config.toml
positions = "rope"
init_std_qkv = 0.0255
optimizer = "adamw"
Below are experts of layer 4 (counted from 0) of a mixture-of-experts language model. Rows are named router (the router's row for the expert), up (a neuron's input weights, with its number), down (a neuron's output weights, with its number) and show model dimensions 144-191. Each number is 128 + 24 x the weight over its row's rms, rounded and kept within 0 to 255. Numbers have three digits each.
Before each expert's rows: a language model's description of what the expert responds to. This comes from a sample of Wikipedia text that the model never trained on.

# expert 34
Biographical timeline events. Years, dates, career verbs and sentence punctuation in biographies, such as joined in 1863, graduated, appointed, retirement.
router:146165107108099138153161139118051108097167106103155123103140102123162086146107111115121135170170139123154116154146174123140145180093159139117110
up0:161122141152111179120128152137124076156116124088112171132115148116134133098128104136190124103123120152121144152134109127170135132096188139125102
down0:131181170083183131152097076144148195097160142138134076143126154143147164130139126117118102080135158139166115150139131081149138160133068102130122

# expert 28
Head nouns after determiners. Nouns and month names right after the or adjectives, often followed by of or to, such as time, Act, September, District.
router:103142129148098132158166090114102107120125135125129106094152165141137096148078152109139085127147118114121130120153131146146143121127130093153145
up0:128129103138115111125145163112119097117093116128113148112151102079111152155112116129147126142137104127116127127122127142121120112110143062086124
down0:159131157131125128140103125120121130130109105131105102134146162127109141161110105133115169114168113120144149126155140135137107137186152149110125

# expert 60
Line breaks and openers. Line breaks between paragraphs and headings, opening quote marks after a colon, and paragraph-starting words like Thus, Meanwhile, But.
router:115126133087104107203168123150089099105132114112129100119128129125142137158097140136135127186183169115123092125189140138120169177137153119126132
up0:139109137139109129134140154129113170142153118142096100075117137118121152092117155177101150162170156102159079148146152117132100118153117139130152
down0:120095111140104121161118122140155176119118117164143146124127135132149119126154164110139100081156115140154140076138138137114116167143102120119158

# expert 30
Headings and table markup. Wiki section markers == and ===, table pipes and dividers, and column headers such as Year, Candidate, statistics, Coordinates.
router:119118080119118120146147117146104103090110094164147120144152151147133135194120175127107075165113122120143112122227138146124143139133107099142146
up0:110100151125107130126117131134123140129121100119122114041135169151057131150099122128118128154165153159135155095141160129119173119107106137167111
down0:132132090097115138158120138132152082098162170114136117090118107119091096117118151086134112093141098141144073143102178164130141117139135108099142

# expert 25
Copulas and clause commas. Copular and auxiliary verbs after a subject, plus commas and closing brackets before descriptions: was, is, were, has been, Bukiet-comma.
router:113108119114110115098126110149100118112142094122104152116073138143128107172083132124124120147135134152108136137172134187159147114113137159071131
up0:117112095140123141130095155146118139126112160136093123136152117133110129160119145113169168081101125155142158149118130153143137154142119146124119
down0:132156148148098153098125117132121160174128127135127148103160121118129139131118132133083120126130100075176125137147110101121143133136067145114129

# expert 14
Infobox field labels. Field names and values in infobox-style lines of dash lists, such as Born, Genus, Coordinates, Website, plus line breaks and year ranges.
router:147121077136138110107149116141135111102134090129149148158155115092136140151088128105153068147092154118142122125177120171168159130140173141138136
up0:146107113118147120152148138172116101131181087119089146142122111122158150151120177126138125177100139095116143135158128164144133150120143127110094
down0:119157163108137167101118093119131147112112108085141131093166130151123102129120109133115129105126136162126125158128150117133083160131063110109099

# expert 8
Past-tense event verbs. Main verbs, mostly past tense or participles, after was, to, he or and in narrative prose, such as became, won, released, played.
router:118152132110100156164088128137067099071163083110128111096125115111114132121095164098157141177165127142154179131119128149147176141151128113113094
up0:139124122124102161192146168111128140157148155111140120085094140127141126151111160171156105062136147093130142149149130087096160142101127094117138
down0:128117148161154121138083127153135123095109127087116098135149088119133120123100159149085131163139086148101121118092111134134141109143164100150090

# expert 37
Numbers and brackets. Digits, closing brackets, slashes and hyphens inside text, codes and tables, such as 16th, (BCS), interleukin-7, w/o, InChI=1.
router:111110093099079140186143084125063110105129113132132094099103128125135121161088150151129132132155114140117118139164148133136113134115154107090179
up0:160144137157126096156137136120114152126129123147127137104150109110110145132122132155140136137081123090126149145106113131121161074143116128131100
down0:122104094179154165107133135114114105107131109110119100132106106118131167125124146129154109154140120133120126127093154169150134121130111114106120

# expert 36
Surnames after given names. Surnames, surname starts and middle initials following a first name, such as von, Kumar, Singh, Smith, plus ')' closing birth–death dates.
router:171128122124111117129135127150110113113124124160108121117078113124121112167112162140117110130131136128108149124201137144146132115102141131110150
up0:131178161103152120134115124085128114128134127111123113171130098160109103129148112141152160115148098127178129133096121108099114174124132083134128
down0:125150122094174110143147135105131150103107147160084147131162105133140138171147124085117149129116098141067126152124142141115112078120128119144119

# expert 54
Capitalized title starts. First pieces of capitalized names and titles after commas, dashes or and, such as Mac, Mc, Bal, Har, How, The.
router:145128118114083108138128107143107091122136138118143090093097146156168127185101159123127119116140133143129140121198134157119113116122179139111146
up0:130105120122152135127155135153102142079106139148085107103109113136090126152128126112116138175125137155080154113142177146121128130118088121131109
down0:131116136118143158129113135081109149129132093143167118098159183151116115094159135089149120082144107136157103113095080104120132122108142134141112

# expert 39
As, dashes, quote marks. As after served or described, closing parentheses after date ranges, quotation marks, and en or em dashes in running text and lists.
router:154108116125083138136152090145054128122151103115097068075112138109153105182078160154147127124144125129092103145165175142125128121134137113077144
up0:117150146095165143129106135111167139101121108135151128136140165140135134117128112099122117106161122135120130133140126127106144104122115123136089
down0:146099110159090128111138164129136125139156103112132112123145117130148123138116147065118092190135142117159097122158110148158146112111180099114127

# expert 45
Common object nouns. Ordinary nouns for things, systems and activities in prose, such as building, system, water, songs, library, cells, often ending a phrase.
router:112142107098092158135149110115094131116146089120109094128122120152119139135091151105142113155132141094147156122129137170152136124127153106141101
up0:125159135093119140098108144089114126089174129104099132067123122117122141130087177145155100147155132101108093142106140133111103141134131111154126
down0:165104117123129097135143124155141127150104119131188123135095130157124124104172113141109119092102128096140100147123112138115105112112102145133126

# expert 13
Name and acronym openers. First token of proper names, acronyms and broadcasters, often after commas or brackets, such as University, UC(LA), JR, BBC, MF, ENG.
router:145143133140066135159136131152091133137152147100113106114105140117129129155080143141133137148149137103110124127138177155121120131144136125119132
up0:106128163125128156178139117117137142124166088126157142149112125096132170150106118127130161125144106112119086110157128128122164155157143137116175
down0:152128138116123115106125099128097089136118129151118107122117102162193127115193099137144098177153147142103106119092143153159104138105122146103099

# expert 40
Plural and abstract nouns. Plural or abstract nouns and their final suffix pieces on politics, conflict and organizations, such as rights, officials, secession, biscuits.
router:141150142079089151150145133116110085114142086121126118113126110144122094148064149134168116124122126116123144127137152170135117133150116092153116
up0:118129108099120110115147119158139126124131139153156131118123108145176124132174137137058120117119116117080178132142147164106089127081135131123128
down0:134144118124117112134134136128126165127141074079108143123156139146117179102150086106086161166139126139176146130133125101111146133119194133137141

# expert 0
Verbs and object pronouns. Forms of be, pronoun objects and narrative verbs after a subject, such as was, is, it, him, them, began, came.
router:108103131099105161158105117153071086122142092129132101105120095123159115145088104141122148177120118144086127097153122145150144149084159153117101
up0:151137137112115065135107129146120123111138145159127123128095079122127162139119149102118125123146103131150100118188134116101125151176144161125090
down0:114149110141109081094175115142125149180137059137137130134106141145119111113129100112068069125135159101109159110120146122127134089127149128100147

# expert 53
Common nouns after determiners. Ordinary nouns right after a, his, the or 's, especially kinship and time words, such as father, years, relationship.
router:114142125087110139134142097142066113111155100146136089145137115140111084126084131123167100141122142110138133165130141140139142144157147150133123
up0:127122102170125107117161121166118117118127097145094144124068137099141163146085145132087151115139119144166138098137118113133133146114146087134144
down0:174121091123130189115150134127154125117137113101130171112171150115086132146110151136128129142131122120159145136140162149125131134113110160132092